Below are experts of layer 6 (counted from 0) of a mixture-of-experts language model. Rows are named router (the router's row for the expert), up (a neuron's input weights, with its number) and show model dimensions 0-79. Each number is 128 + 32 x the weight over its row's rms, rounded and kept within 0 to 255. Numbers have three digits each.
After each expert's rows: a language model's description of what the expert responds to. This comes from a sample of Wikipedia text that the model never trained on.

# expert 16
router:174092142093139146176145120165141138094131076122131098148149110143158104115154117121165139081145113185148119098124146123100099136128083164146105142114220121161095103173154089128115107130122108064075183076148155139090125073139128135128114187
up0:112160151092102162116126209130125078124117088125055122165171094177130158145160138176107141128088091125102120178155091131165137169131097148161106116079140114149213109142134107119097096116147153046079149119163127148103103164054121102156161132
up1:115151119117147142113138112128108129126172103156091121140170143157176126100114048081146154144091113169115089169139138143166200172107139078131121061093145169135096134196142079057110115084119123107185113158090142185142149139140128122098130167
up2:104070182081130119142119160125156135121130090054134069112119208102131130116080115141127141151106106104139115144117129109139144151138116095137098138095116060133136134119070113133050191135136069141101167199137140116137154099100111203091117123
up3:171133077116116154158152159148131097115069142110125101114161105184147118069127166104182170176130115105132138202140116099120144193133155100165136118145152143135108114148147167123070075163116059133091130158188108165118083127180096141138112157
up4:078187087116102118139132106140135167114155091140119094146141107127146083114070133068164175081136104198150076205113135090127112118187122108177159087170173142176036138153107107168134139148157052085124146078070147113106136068188128035110144129
up5:130135150103093138167133097101131139099123118149072100138089103162172127101096133086231066143119132122162139171151169163152102128151134107130148178146161111122101096142140138145131124125178133144094145168171098158110138105167112100120120127
up6:150137134125087139137034186127108141097125138203138165115094116128131138124165167143127139072099128171095117131198160095109137088122122101120122102100109172154111129144133105147125139133156130102085144066130098078093179140164113157058110113
up7:130146183144120138096106110176148070158071160090125117140121094180084136054068134098137175158143074148135114099100118079101144107130182154107180103099113086124139118087147150123043123207140094088128060152164062097153125092141121121042173121
up8:117070115175153123115136057197095147080104143199132144075134163190132109124123150135205179102170109125084125142097126069149137151143130091094143100112130105164087124082165104138143109148105209165118143108129079129163125133120100138082140059
up9:088123125094119114179126151112141182129152147145140125094120143187153092136132118129085152139130201142103134122121085185085106145150129081157177073165086095184099145162086110116162123122127098127140181128066140149115146152116055097132102134
up10:188072167098108186171170112117135137145117134075140104132129146137134116153097136144128141121121140127164131102081153126142165126101150163099128141098113137093083116128171154173143063151152198127107124099122176125093103122083174071128095116
up11:103073068069126163171174175149105132095108075197123096165093153144126123160139185124161186163148116172091126078073120127109104143165165186142153061097146121138051097235135129090097118076175137075101065119184160153156105090130122117093114131
It responds to: Verbs of making, writing and saying, often after to, he or and, such as make, wrote, composed, gave, stated.

# expert 29
router:123106151137132089125173106150150100122180121105103119118141124117155095049158143140137131099086112125123110172073087169094141152112108113120108109070209104169116137170128094118105165174162138167174168110159175089132147079059105143195097135
up0:178170216156166091082176118139191062154127120108167096111120115172092116106143111113156158119106143139136147135153148160197167170118084107105134080108132098108073182121088143100147131140099134087170163093169111128146160106090119128130121063
up1:103125156116129129076159207124074122158141091154148149113133114167211129064183190122181113112150110122102132128129148135117069096198147119155067183056162147135137176126087099150125171152118142116188138107140117129095168138148108122096142152
up2:120143127195065083141130115113122130085138131113142165115132129113100168185090116124150125085103168121074121131152079183081108133162101078150055142106119116159137092119128081152156159148122160117072122108096085073122133130115164076070127076
up3:069122147112140145103187074116129156127182146140116095090094136118090111208141117118150144121163093183165191128132095082140163203146094125095102103114183141148105170117110141121043106096168097143111122143073135189135122153166144140121111159
up4:138145129084138145142160119146096160119140111131112092120141111125144126085131100165144144135113098124175098119136147150135148179069179148177120175112190135178142073137117110149095095108169103136143170185177097161115141188109064098146101124
up5:171082166113193133127128157087128189118081154044115129118207176105173127104165139109086123140155124160126106134110168136083164158168161079117115091153091083146180165167100116058050129162087136198201154108116127086121125120112121101111099149
up6:148179162099223140115115139171138114170185158064146068103140191110193142111134116167141126140098100073096130161057093124079117150102125123221089155122118085097084150098126108101096096169155118192143151114201118107133151119201097164131137105
up7:120166121132058188117144131129056088056106125125117186103107119091130109132100192150133121114109181132131083142170145117089077112154160079168112168205102066153109145090116122151205135056098124191158070176116121093082166104111172181122103111
up8:146052142164216101136140121141129110115175118120056065118135134185099124153109130145108125122097135076125112114107158102118135094139134122133150171115188100185040105228109180136100145165100201111134132147164103088126150122092113142123088146
up9:127150144142098052074122140121065155114168098140143152132147113125141122222057120162135161106091091116075111125066123102128120068142155173128060136159153082154118125137100087140144162150144135192122196090132120179129111142098143132131081137
up10:161119091147103156146113118118102125132122153175097156124135084140148123099120097059199128164077127148127136149116095161139110154138109183150140071153146140125154153099130123132179170124110125141138191125122119067139146143070134134112154155
up11:152152047140139171109174092117103146132128156131090100092133123131124143135113124163070132120058132156065112154119124134149194182169060091121075112122179147149113124122087123111127119156091119159084180106127201123115189143134116112222135207
It responds to: Census phrasing and table headers and cells, such as every 100 females, population, per, %, Pld, Goals, Athlete.

# expert 21
router:175079178137122070115175085122133117148141157118133130056153106141189104154145139123150139095096118192125103144102125121047109128171113156116087129065154119122134105166116169171051100133148081126152184087122175108102129098142096103116109178
up0:200141138085123092134200101146201175103161197172110065113111107120143125185066125103176073127137078121106093120120161117127149118125102176120147104079116115143155093073148107100088145126198146149191130086115132141115151136154117124141081095
up1:175137115096137170175207142168173092101132117184119085167136204095149173138193107030131078118156126148151120164120157147131097070131182129107115103125177126142133136151168174185102115140130097087108077105101139144168126112116121158158167139
up2:141125130163100041102164083078094172156132119142102145119146135106134086136151102080151067148123129143144132166180124160139109143072091037062153164114164101122138123105140115165176085152155155147211196101139116159076133120175149171139172146
up3:127153131166132144076124118109102152164127189131149135074104176160105106169139080114134169101122067221161150116111123079093144150188163125102060114088112115123138103128126141171118127115157121152128171112161116136080116136143036096136145145
up4:098087145157112163127119148130083128130085086085130092112176099131135167144122189119190155063136161131102078154157161161111124120098126154097034152150115115099105175091133112137122141107143047173126162130078150080151147096214104150105110131
up5:164161125126091082158113132156136094109079105121121155147160126112173166116133130048131152148117130153107134105116083076123141069202123128132127110143162129123177047135161140094140222117151154150117146111153109158190138137111110131126162149
up6:134187149174148123146156065157141072155133211085157072108133133150164135098147098168134176139131174134142075067098145124131113185149112127092138131164094136110111164098091094057099097165131077135136085056120099079114160121137138181140120139
up7:141132169209119108162175134111097103148103115154091127145108163165115093110109146090130106140127076121156127180090070116157135160157098173134106116041156102097125131136187110129063103139164149117158138117095176150161128104164093089111105118
up8:069136082148123131141182104124132121169135159091115129141111118085104074137119141086106136116143159137151117126178109141104082093116188164146104070107162105069145117168148152140094107103186081115120084185191115165133161119167173054087138088
up9:122152139103157141144148152121157158126062122120111161138140137101092102116112145080113133128161158122180114135121161150097105138082123115132183118127127139135111137098095142054151113195129114118135128131148116146113133047176139126066101120
up10:060117152154120112150161157124116110185120123078152099113081075134154130109115165096146125102186081165141134103110126148166118114083125134147079120139128164181134152123167107129100109093119127116107093122127100168112056135081127149137128122
up11:103080159156102137144111117101147087137188136103172118107085097132152092145199141134143149122143178150139109140150133057174134133065112137054090142091092165111111123117102152103125137144153152100136120122086130122132147125077132100142192138
It responds to: Forms of be, have and modals right after a subject noun or pronoun, such as was, is, were, been, would.

# expert 39
router:162115162160137183188156118126177183078128144106112135149141058084152127081160135163133165099139151158132087124128080132118129151167157160131128106084142112087117136126129131116132098175138056138169069131127175160108087111094102131123144168
up0:134133161152150103148098168200129091098130091083175157156053139113128070180138105139088172164160106081051132142085113191123064152151109151097142104125104143091176164081118097191098121094100112116109097172090089153084069144139143160118096112
up1:162114129155114171179096155095137098091160109109131125127128111165097135137130119186073172113126186142114064093159172097151154109181174177150127121106120101151140110110102136048141110140135073166089137140145129159117116119102109217162113132
up2:164133091119116141188130115164143102167120164127113160136197059107119089068137115113117154077133126134166128105093087144075121152122146088084047108156154103152155127129184128117110092140113083121074120148101123163166120127114149153175135117
up3:060076130134142166115124121086109087105059119117128181163127045166151125134156106159203126118141113124142080076118106098178139123122193085157153097127160152153212130101126170145128083161129101151151122150085084164094166092118161128100218192
up4:159105084121180144101077088133150110097117143118155102132127132125063172087124128166144135085117177164124123148122149148101069168075133131137075117108077158170116141157167103118145170151134160109137103136178159163131133094131152116102128135
up5:132101070053106094172125124125146131125064159119208163102195134084092166126113111126038153084169113172125081148032100093116117177148150146123185110121176116083155081135119122099156170115118139165148124122138151137149138126152152109106141104
up6:135153143082128107120116101080110184121136136069161149163187122130128172140181169157139140134159208126066108151133154126088134175130066136113112040104165078085097132153108058126139098152185134212063091109126136219155166173108167157092169096
up7:164186105114131127122179122113182140114107141132178117175111189099119140183190132132158121133111159077108110131108152110152132159128156112094112113175136158110142184093138131105095191119131121172149100140089131137141209076163103135152113112
up8:135103110132148134162160142153139109144145137128143182157185155128068132089159103179112145092129180049116123149160056151108142144178085119206129101125118118066090161118090137130132139150104064068126062125173131111177140138071125153072068139
up9:123203127190109059102113165140147108152140107119209151101124169133174094148143137154111114088144146162130074105168058149093111135191097128123116044125102085153106157143121084141130094131135140125098104118121114118129076158172120104097139135
up10:117106097094113164186134147078155116109088115137115076140205133062170098119077149128171108137156096104149135111069074087174115142136122151136159115097145196147147138154181125162123085118180130128209105167124103164132158132162138106084190090
up11:186126150156125174114128115111152132104119099129098093146128111126147177073148125132101140173160109137121129144068107113113118150125143152174176103178175112146158119127148128133162115163074087137115090076139082127169174153097087162087214149
It responds to: Digits, single capitals and short pieces after a capital in codes, team and class names, such as G8, U20, Second XI, B2.

# expert 58
router:194077151105089088154142118120144168131147071124135150097163120176146148085143096152144156098063116179128127120159121174100152165112090159128127112109100085114106097126120183123093114171146171116145141147133171172111162060070124164092099141
up0:180115121127103075097115131166157100081127085168137143097125165141144135152098159116150148103090053103057156183131103146093102098161098132088133148127128107129084118153093131109098119154119118132123094132151160129100180119122155114123140108
up1:179143167165079121115198102123124183162135090124087057147165111159153137159160093144165088152078133112156121124074100140137149177099186134144166109080151093109159109065110169138083128153117113120175161121151153134108117107102147150102092132
up2:141159141144157075156100057190155140113131157105118154074173127100141140167153117187166133105163122091140119140086145066114119088057134148137120110102094131133064121131108138139125203061160136132119107109101114145050120077138199093109080129
up3:189100119156125117139104105110166152130136097116120197127156169124122132106155175117134170154156145135107123094132156151149176134112102128090103107194089105125140111122105144151147121142102214100132152128084079128116160095132099152126118119
up4:124085135128196127110127119112132076171143183103126131135184108137108117160140127171131073133136125162126099144170138097134094115120106042103200095185198143090099134155126128194111132174132187156118139128134122163099084101107104116079121147
up5:168166139130135107127117128084119081104094132142080113074121091110132150136154147145111164144117098132087144135098123187125166103116106127083153124149066131131125109108159145131090086129122136160088091137174092111066107100135148134177089220
up6:143092123159092071098118125097175160180078072098142144141164113138129119152098064138133135155125110180151095064175143126103141124144107136115099127102014071104108152108100096144120146195138168149125130164147126074079120093096158125096187136
up7:158144108115145095104135182199104135128183088099189087053185089169169111164137148100134154109156084152122093103156178160194156121172163122119138123144146121123082111147166140076144156181155140155115096092121068138149158082149129140122135147
up8:149087092110089133116118156124126120122197118102077131109173156146145152158125097182166119102103147142118105109150141154148115114131106134126105123105080144128131158102160169146085167131111129140191142147219144132139174083162178122146099054
up9:111148136141111126119105150146152090154165148150200105099156092132146102163105076106126148075121126121128144161110120134120120137132066127151137038068144116092102080121153133074172105165123139116153101138136182205119193090137145140112143142
up10:068150180122143118158124100123130094155077100151106175190097053096164146073121119096122106137155195165162117084108115123118137181079193108106155143139095111152124173119105150188092134152159200113083121118145126121126151077096142199155129085
up11:173159155109120167120165119120135101088102137156160130102135093212118094145109181108114106116112126134126104132124161104115174124162108098051164098161073109100154032179118075140116100188144129159159132179121127125174097154108097098094074134
It responds to: Short letter fragments inside foreign names and transliterations, such as ul, t, d, ch in Tyulyupov, Lytle, Südtirol.

# expert 33
router:149085181137098124150138088137153159140142116125125144037166138116168109108141088149133144086096143181147113133078145114087115083125103139113152181097161097100118115157122086132089109164133116129132155115145189103108150146073115156138154136
up0:117178132095127144109089103096138098086079130150137145161123111101135095145096137131141109071151122131159134152090130093111119165121137129169146143086196131105086142096120120168147134214122112060146111136158190149110183124102161092179078152
up1:144103131162102092106085153148106125205113101087158113131142104165182093164099104198121118090106114147173135158119109133129118140161151115141166072190147179157131104098113147138120098127105118136202173135109138075115136162155051121106137064
up2:106144121129124147113137142090062104096140122136078103063147160065181147154107129093154143179087171146133117164155190104110082133083155164179139134143171122161120197134105171147077140193155126156121112147114089160101151185165115196151132177
up3:117141120148067044174170091077113121118178131135118148086168127138109121154122092165091088135111157125153107155226166084162183080145111148117105139168168129149156131122152126125120164075112141168195150117102078186127131105124109108132097126
up4:193134068110155112101072063164092136142109118111159174058144121079121118137107136168122078122126132094145125147136107162112115076046144095114116135092181127152177084131058107119126168146092175122118135101128200164084109141139117170133124145
up5:157178127109113098139167061150120121135091129178186080133163182088133139125122112129115132155151126118114133152201095141116071088153126162127123083120161127081108206127132113107162127132137093123147182124153068086131108167069126202074153092
up6:133064112161146118065165140125213128124107167142092127158155167116139090149102112097171088110131101119135145077114128119100131163104149073137107110076209067163188095128187084139125168222167164190125192092081139181180100109133119116122099103
up7:144163158153104074130113100153141172122121164166050137100100165150134154124125087134133116171139147120098158176065172110147121100142199085147059103089128174141128122135139099148091172124190123160115122125125146093158165096087101116121082146
up8:098150158086134121139149156188125138154132090104141101124150131132108161132121142144084173129145115109103155161108162127129170143160126093145111101086173069115107110158210119147067125114169197137124165146119127158129125096088163059170116137
up9:146121123109130097093134109196166113153118131136112148119141161130123137200156167127139115102136142085143064142139131176095118126099120110137119154129148062085156091102107108107099214138117086134053105129130135164142140199148121147124128050
up10:138097150143148147117135140126139144154104148114139117169127179121120130165126078087123145075151138079158119186114198139086136175130077097176070156140176162123171114185149092133092115146185157118111131100118195124087119120100130132121082185
up11:162108203156173127155120110096137167107119182141131140085127110133133169172111149159172095091092133092061144165095113091094126075103140151120161185106163177089140118169096150111054138115104166160128167130157138115076162121102094147146145129
It responds to: Double line breaks ending sections or lists, plus fragments in infoboxes, taxonomy and tables, such as the s in (s), sp, sup.

# expert 51
router:176087122118095077145174113208150137071150078185076126075194129219158024091157105124138154068121150153142128202079182143098103125180131159114125131101143094193123091129129089133089053131146112093127144126151160117130129089107109147143165175
up0:139068122121116145134084145155177133111167171135075134143156149141123055084122082108116119144111131124152093120080156106035074133168110140170117137086164166162141109059124135084113085124177105128127103117119108128105102095120110130037137146
up1:149147115120132141130114143185145171126066181156103115135148106132113099112162105157115140136099160161149091137090114120114146101118129086138181105156099152141129100142131073114164048133096159142155149151152134124132138171146102110164164112
up2:146097079092115137139196155121118182089127156081142139131169105152122121117153152154195165071162083089148136124134105196132120164087141124115146168120159200084127138120174109092153098118117095133144139130079113169078124083141120130133109088
up3:176193115127112064128161122084148147131098089148174099095125164146122118090108125086122170119130130096165111158158104148159155144099120123123116169121128116084176103118157145057186145156045084089129138099152135211064160160196159134125172204
up4:142132131155106105129175178108158198109125114159097125150169149138122115152091106151156166099095165219167108135121140152097137090076146107151124113061135155126091152094106169051116121102148112176137106068071164157138109105122135155148117081
up5:097144098087144139158127170136128165117139123061099123085160095093072118116121027125126155156136177115140160045093157141155140114087190143104170062147151104116092128145136168116092170068139141130130123153124153129137102134137125165124113091
up6:208164172125133202117180109168192185135151164127104124086131162172131142126119154131142125087131129096158181137089131149046087098127162120083096095115128082125105184123131104183112164172070138074089114124129095167143140169126146086133104091
up7:211132145146121114153149103089086179136107167135121140096142133217190147105158130170097138163157152125135090132114166143086155102124153127097077145097145140127149146098149123111176162140117142154105066094143155105102063071121130134095149151
up8:211145103094170163161196110199142109150143129178144065115164112147187196081106170073124085142145141102168106185182106097110098122162111113135177079136169122135146122110131140133075134125149163165089141172154103182133132123180141163175136148
up9:153088136103152113109135110180150116090104077141137135115147095118127110149118171149139104135098094125072137115065181119151102149163145182175129137105117116103132150129055070105170077094112140180170123161107152129151161117121110138116139114
up10:096106123117075109112105136104151194110120104151053121169168143151133140139092114108080186153092108136077109172150172163122098126130128075164121130153150107142155080150179145119088185066179130108144120157120183140195100064144175130114124078
up11:118119117109101126132083115125176132092138139166160132058204169108081142075204096110129120166112183204073116153183128067132124129171197092124198109103135102172085128094158192139114104127090156143080160136161074086173103156159148186083058077
It responds to: Verbs and participles linking causes, origins or relations, often in science text, such as due, caused, involved, associated, based, lead.

# expert 2
router:155080168126134066151144064147142187072145121133125138118141127162153075061161077108146159102140129152150063124086111139110121158167126187147129161101171103092116143138059150132087106115149072142138120100202215149112140109124125148136099138
up0:134118161101066166140175157127137118126123170158092117097114109159116093139172116113130148108143147116142088078127102111096144110196163134137182143114205143146140086143101123104110140151123120153065061223126132125163134114161098157153101144
up1:098132118089155094126122111121153138141112113057117087146155090114090119094115097147147151127136128112139168133159061113144116131123058152047156165130189085163171100190106152122147149126155146100110064059092202165131142139122176135133112097
up2:085147149156117113079187081151077130109123176205123092107091080151123078169177081149153107147157080191141134153137103093142139158097144122143164091061179139131078122129133180166145121122181146128162093142105193150138102211073084177095130142
up3:151156135141125146079156093148143133125116081078116091136132079174085097089108112095158136111131104132145159098126117138155138164105143122133128092118116165100109109113116191106127124159117131055132153086093148115127139088131139135148135154
up4:148126185151129125186075090099150109096161195215125079101119115197149139143137126106124070117106124196156170196163104130156121158100116145148173146138102157155104131115089145128118083173112141165120129131139152097122086157130082106130136098
up5:131084146147102148158086172163157153095124120129135105142099093093097043106159093149135084100127088125148126164140145067140163124087151166132099173153088148209139096108142145147114144179093109137150172035156171179106093090151134128121088089
up6:132119107102121162134090130210146140120118156162183098112108118132136097115119085105124115134157118105123077126120104148163106169146140106128108192159134125097151132086150130177168079137181139105106066081166158159141045034101112102166102130
up7:110103119146137099146117255161163163116106111141151137080095092096130090077099156127076152169140162129152125111099116165131131066190129130130187146139150145160178082158173112115142131144133132133145114159201121112156061176154084146144087148
up8:144155156111161100157150029135131153081118123123077157091148119136140171147145137110094126083128153083142242150116110122127142083121088099159094098108151103117120104111107102129127173137148112122134170133102095126143135169131150098108090111
up9:110141143094116144144187098100146080112166098099134130136111100132094153175146163138130116096177065170102148163081084124122108154137119158102105137099134120148205122104118154185097141127063098134183133093152154125101099087116109154145044108
up10:180133063108142152112123142121112122141150109157126104109148135088079185131112061130155072126137195100140174149105177190158169125155108150098110131139127145086082126141068107179116150138125147099128158156136115153147052115187159123097095170
up11:099154136143112096129182170145076150127084159096131056089119080093152144183170169112118151109127089155094156096110122133115180172117165173135111097138145172011116134045127106132129137127116108129115131197112118142155097109172046141152142164
It responds to: Articles and possessive determiners starting a noun phrase, mostly after prepositions like of, in, to: the, a, his, their.

# expert 42
router:140056142128100123110107124150153184097176122166111117158134127106144116108155171141092156093131126167153098123105123155093135123152140181142074151098176115119106097168113156151082058181169103132154107109145203117138119096094106128155188185
up0:110100082134184108134186158186182145150124091150036153120178116128140157110148187096080165130135161072118159149117174139121166132106106123148086101170150120142087094141124090101147128176146112130128108117150130100124116108087096158134083061
up1:150107122139099129126166127170148102205159107150108165156162097133111077101189143101108176189140115110108108158112135172089141138163168119178181142113111134186126101114146086083062188175089138066093085164123164123108137130143113064151095153
up2:228089184157091056134201141102128102177125125121127110176170100076170173116154113132120046074189144166112163117120095086100163077088104068122160139191157073118154149111089147125111145149130129146130069114141087166168145143155114125146160145
up3:153129111180097155121107045100159155111121066099112152107116132115147156166129228116153146177128123113148119112138129072158091130104084098038124184093137142121164092168079190080119149165138118145086140143158119126110152130091134139163106127
up4:116046147095115081156161115074161125097128148153137127186155197154112163139157153156136109125116070072162083030112057144121093153149158142121099122113119144135134114138104115136179068131118079126183101095168194109141126087141141091147169123
up5:185097137099128172126103076128171154116173121085141119141130106108145083118154177154124122154158100172136126173142102172144098090188139083147069103148138136129181074119126117192051120110105145104091070133157117115153162097102103095117166186
up6:114114092133144101064109112080135119153192094144125096119131131126165134130149124086150057114106150140152091117154111117167056152124098156138110135096150091135157170145167095178035105092102150130105145150075162110142160137096127134128147129
up7:052140138172159111148122103159168167119125125156140160156125164085134147070065131097119142130092093118203046090099182115122157076134155146156112129129133154142142158089130055153075117154150121127124074113210116109100180141148144123107163059
up8:110116120108125137130122081071166139138128120160143098172135135147105148072154163120106199104074078114156145196177098186074146114162127144209170103081117105155142096211144089150155117120113158117119116146134110116129048144157146174065163096
up9:143095133114106111117056142185130147101071123138149111134140105171140116139132123092124107089163134073180115178127093191103116173121154079137195090096108160129118051128127153172138113116134160142149102147153135151153077146140098191074107102
up10:124120142158133158118135141079166152085095103124163128111234100130096112116154159168112123116159121120114077101135104142092135097161147157159102132098131147101178103122095083098041092141092122103113147194062064164165157083121077203096149145
up11:116095092157129123119166111103134147113156134107072100085159142120133096163139134121106092078083048125155071116084118132127140151079131207169097106107171079122149147146148115154183115131123177131127138090220192049134120147079134109182135131
It responds to: Of and dashes inside formal names of acts, laws and places, such as Act of 1940, Province of, plus found/appears.

# expert 46
router:170089157099124057134154119192119149137141070117104137065167062146157085095137069132143195144132131180124116196107118131089107165159101146151099128115199123128083117128155178158126092103154126098147151055126174141113106098081082142163121122
up0:107132108089158124188102117136129153111162114130132161102156175021173130140112149145109120121086132116137141168093129172117123167060146163083149121137169114101163086113175134151126172151119065092111172119144138125047160133198120171118072080
up1:147119155125174130154113177119116167158097116134080071089165151083139083111142125111107180160155145124136127110069105128157129141164061086148134121159165137138093097117130138091177083090144123124133147102121123106153099117135118157133061170
up2:120118126091158140105129169125100071147135121154121129085154139111128090121127171178189108159137072162102115110092074122153155187163110132123210134096070122145135103127153158122104144113168149155122168125107166128180112158063168100204111133
up3:142115146091093179113120144095112162121148095146078179114120121126147159158077110110145148131153180152139177172114123168133086085173140104107144087110119113063128150090120140168092144103083130163112174154127124107175135162152131125113114135
up4:082145109123151107165092140124162196159122049106176109050042138128185128088134108115178141150142100108124120174125163120149066125090218133151126111142145121070098144174094120188152076133139105140155092088159113148167102113071105094090130122
up5:131172125069106136142142089127068158102071081133145152089046196098132184155146110143103195177171143065110109130121116094105176172134102172209149144161167127162101105134131148138090108094136102178138156150104116147161091110116126113138088137
up6:116154175098163120135098155142145137143193029128112179134123123070139091092148158201158136187139079099090082156129130136099115124104125188125186173133103136113142120112145163150075149115123090124192119103171150154118137069173093182105081100
up7:141156112100125104119146116082166163163202183143068116111131166170091099120156035124152146103133063094138103137138214068110089083087130118149148140119162171169143173116146154161115078121161151097115202107192160086160161099090180096169129100
up8:127082075113097092068163153222119053135119151098129162089129135168170132182151171103148156158125104087124125168118107131161132153111092099160166090117126093143121040131124099092203117122113121093146149150184095115154096136119130117109101145
up9:143110102071174100100120149171125141154143091114095106132131157145104176068152155111078135133217120151143155101187106140110087164110138134118101131110139091115106101107126110111144115057075140117153130186115103125144117089085138154108140117
up10:113104187150139116197180163184162111091135171118069143128049100141162083126079098114128132144112132118159117141130185081122125161124120109147143121112126188157134145133134144148112058130183111170232121137124150065112114119062131111168139118
up11:180161194159134119109100074119174136157141076150107141125116118112162151148169125135134121101092122142096121119146084075130124139134035187105115104150083117155117104225131124108128133113082153138130137128071167145089172178115071141145128165
It responds to: Articles a and an after is or as, and of after nouns of degree or kind (degree of, ways of, hours of).

# expert 49
router:145119129073110131124131122147125158100146060149105128121162104152164110123126127132105170087106076164143142150138149166119143148173112130175119159090164111084144078149109110116064112157100091051055200116136197138125133111030138131176094171
up0:143141140108128120145107136144132129071085113131112111097139172143197081139147138121116143082185145130110098164140126117159090143071133157100116164089114108147178140080126136144067136179126127118153137090143125181135096087121168105138073159
up1:120113137104127107132077115117111150037114075173120138143105122099116186157065111085145216109114156141084088104140134081167215141110137198121098157210153091099118142134127142121149144150106055114104086090107088150105122131131121211112098045
up2:098092128064131118086131118149188087123106137114118100128152155137104125111101092133105192116158153145137155067163137162119107117142070142114135149137127116082148082167139178129106170171136125051160099102098098094134090150088133172117102140
up3:139154118131125135109101139100111209112136046137180104089140157187139151132130167062170134073188133083114124089091111153130112124162104139167110103090153152120133114108099135100069129115131153156125155104144170121175039131084203151174088156
up4:157090092107128164141173123094168150161103119113116182120114123144089117176177131146147102149135153128097116098176158100084137157167097116109162144131140120130164168137120155053182121110094056077130063092132124144124158140117078181168120122
up5:114130115170131090131113183150122187148105138140162148137152153212132100155099118123137224141123146120070106151042146167163136032159145183118149151172100085160153110095095132146116098113073129153111169178137121152155127097176129129127163091
up6:124166093132143109099174140155115063062139099114096120149148137131114089113109130125128104088075102096132128152179160121196157083134097184143084161077148113174151093155195110148113147130176076139117113104162167171108118080139127103132123159
up7:135144087126112108138113093150140142117106135128129118172114123129135137141119100121102143135147070149138177122087134186142159073152105186156107212120119143102109092103138098159122179119091117102062190121086140099133134115087119135136130146
up8:144133144120144200113115091143120167149169131170149155155095151132173160074125109153114093086091150185074105108168111129127103154095158083133105108086131109173194069165152148082062101162071149129116197121108169136121134102134141107149094135
up9:142115133104136127132121115132108154085126115200093152110078142125101119107156088167073123109101135181161079144090140180146180125166073117146174150145141148129135093141133143164109192051120150128182198151092077162154121118172139101136146118
up10:072138083079090094155169180163137175135136085124096109127114128112142118121143183141160158187207130107147144115161092156108082102135126126185117140134148116102133127182127094135147142069126073147061192164155108131129120076123150093168119120
up11:117143146118109083138175105124187097150070132162110171097097159104133119074160149080110059154147107125078120124127126081100157162126179168142118122087071167169132097104127142084138117141121124085148109109126149129156159127103125183133141165
It responds to: First lowercase piece of a common word split into parts, after the, a, or his, e.g. h in hull, ter in terracotta.

# expert 19
router:141064168099127095178121075121157136086177121150121124092145082149171113145160112123117122079117147217146129149085113151114121118138098190149131159062181147080084090163122141204131077132140103121137183140145151128125141135088105143095172176
up0:142099115110123161143147207169121139096088132121128140117141090077122100139115130125160109085146184131132146137118107147084107143141089111141098194111176175167173135127073131167152126159118165134125222183163138150109193066113114129151145154
up1:085124137123134127205164151103082145081150115103113140116127123107141179089136140104186136159082155118156199096159111102137156122121117145127138153205143110119116189093099180123154150068105139140138104194155114173133165179203110172113122086
up2:102184192083152117116117102091134135136177114137078130149088111130117166140131144169133162080086122152126063083079142166089114107107123133143113152111092177136156143105104182125098109160172098206204097180104115110126122166117108181145161187
up3:096102110102097132153095089123123094088149109135126124143092094120106155134143138079117136051112133169136171093080112106140078152090172125154173126097202155099123090116191159143110125129179043125107115153118142167112117135088127139129110131
up4:144099119150128105050132086162185105133131197141117141107101125149099114192155114161148109146133102138151123130112089115134170108133066128058081145109090128106097058106135106141144115180137164112138122017130136155102109145092130134120073164
up5:110124096129117150164048088154131102110126105097163192134099148133137180112127090144093118075184168137123170104095139129095148135137102152107138104156089112128138156099102136116194134099149081077106131156182122135146106084147092171160166118
up6:174143149221164077146145167103175136238125110082124218163102136107173069096127100106103136148152107160116151107107155158134106146110123141189084217123112147114163138096173116188120080131108136114120157123177089039128104099089126119137099137
up7:138118087100100118140061134102076129155119070138135100164124072142124108111130130188150142098071093187079178145086120161081118169133115136187133154062092137110133136173181142173112169129147073129131123137171161046162115128100189106111152116
up8:111070120126097101126149082107128152116159134175108128091185131074143146117126120132103090177145098085129174133144152183078130148091082182071134091137085150124114110095130117105145116173188181107169162050054176121145143131133140144133151183
up9:171067120194125111121137121189164132120122155112114156143139138078048115067128063135094125152106145115132201058153111095108116141119177158098137116168146199139092128117149126120123069148073095098102154160161125136159148131121107120132092113
up10:144171105177112131146088153136152129121084105128120142131117182094114140124137139103115118062082102110097114126095097143151155119152157118131140174138167162099164167171152134150131112141130126083098119121184180153185124140134133127138055132
up11:126123109087159137114157178137168120057110169175046160146131123113219068142095100112115118131120131166094105137069177127140111100151184090117165078070144127174085095119183175087104148175149145147132107120110139120102170126139169180188121169
It responds to: First capital-letter piece of a proper name split into pieces, often after a comma or space, e.g. V in Vettel, Al in Alfea, Sh.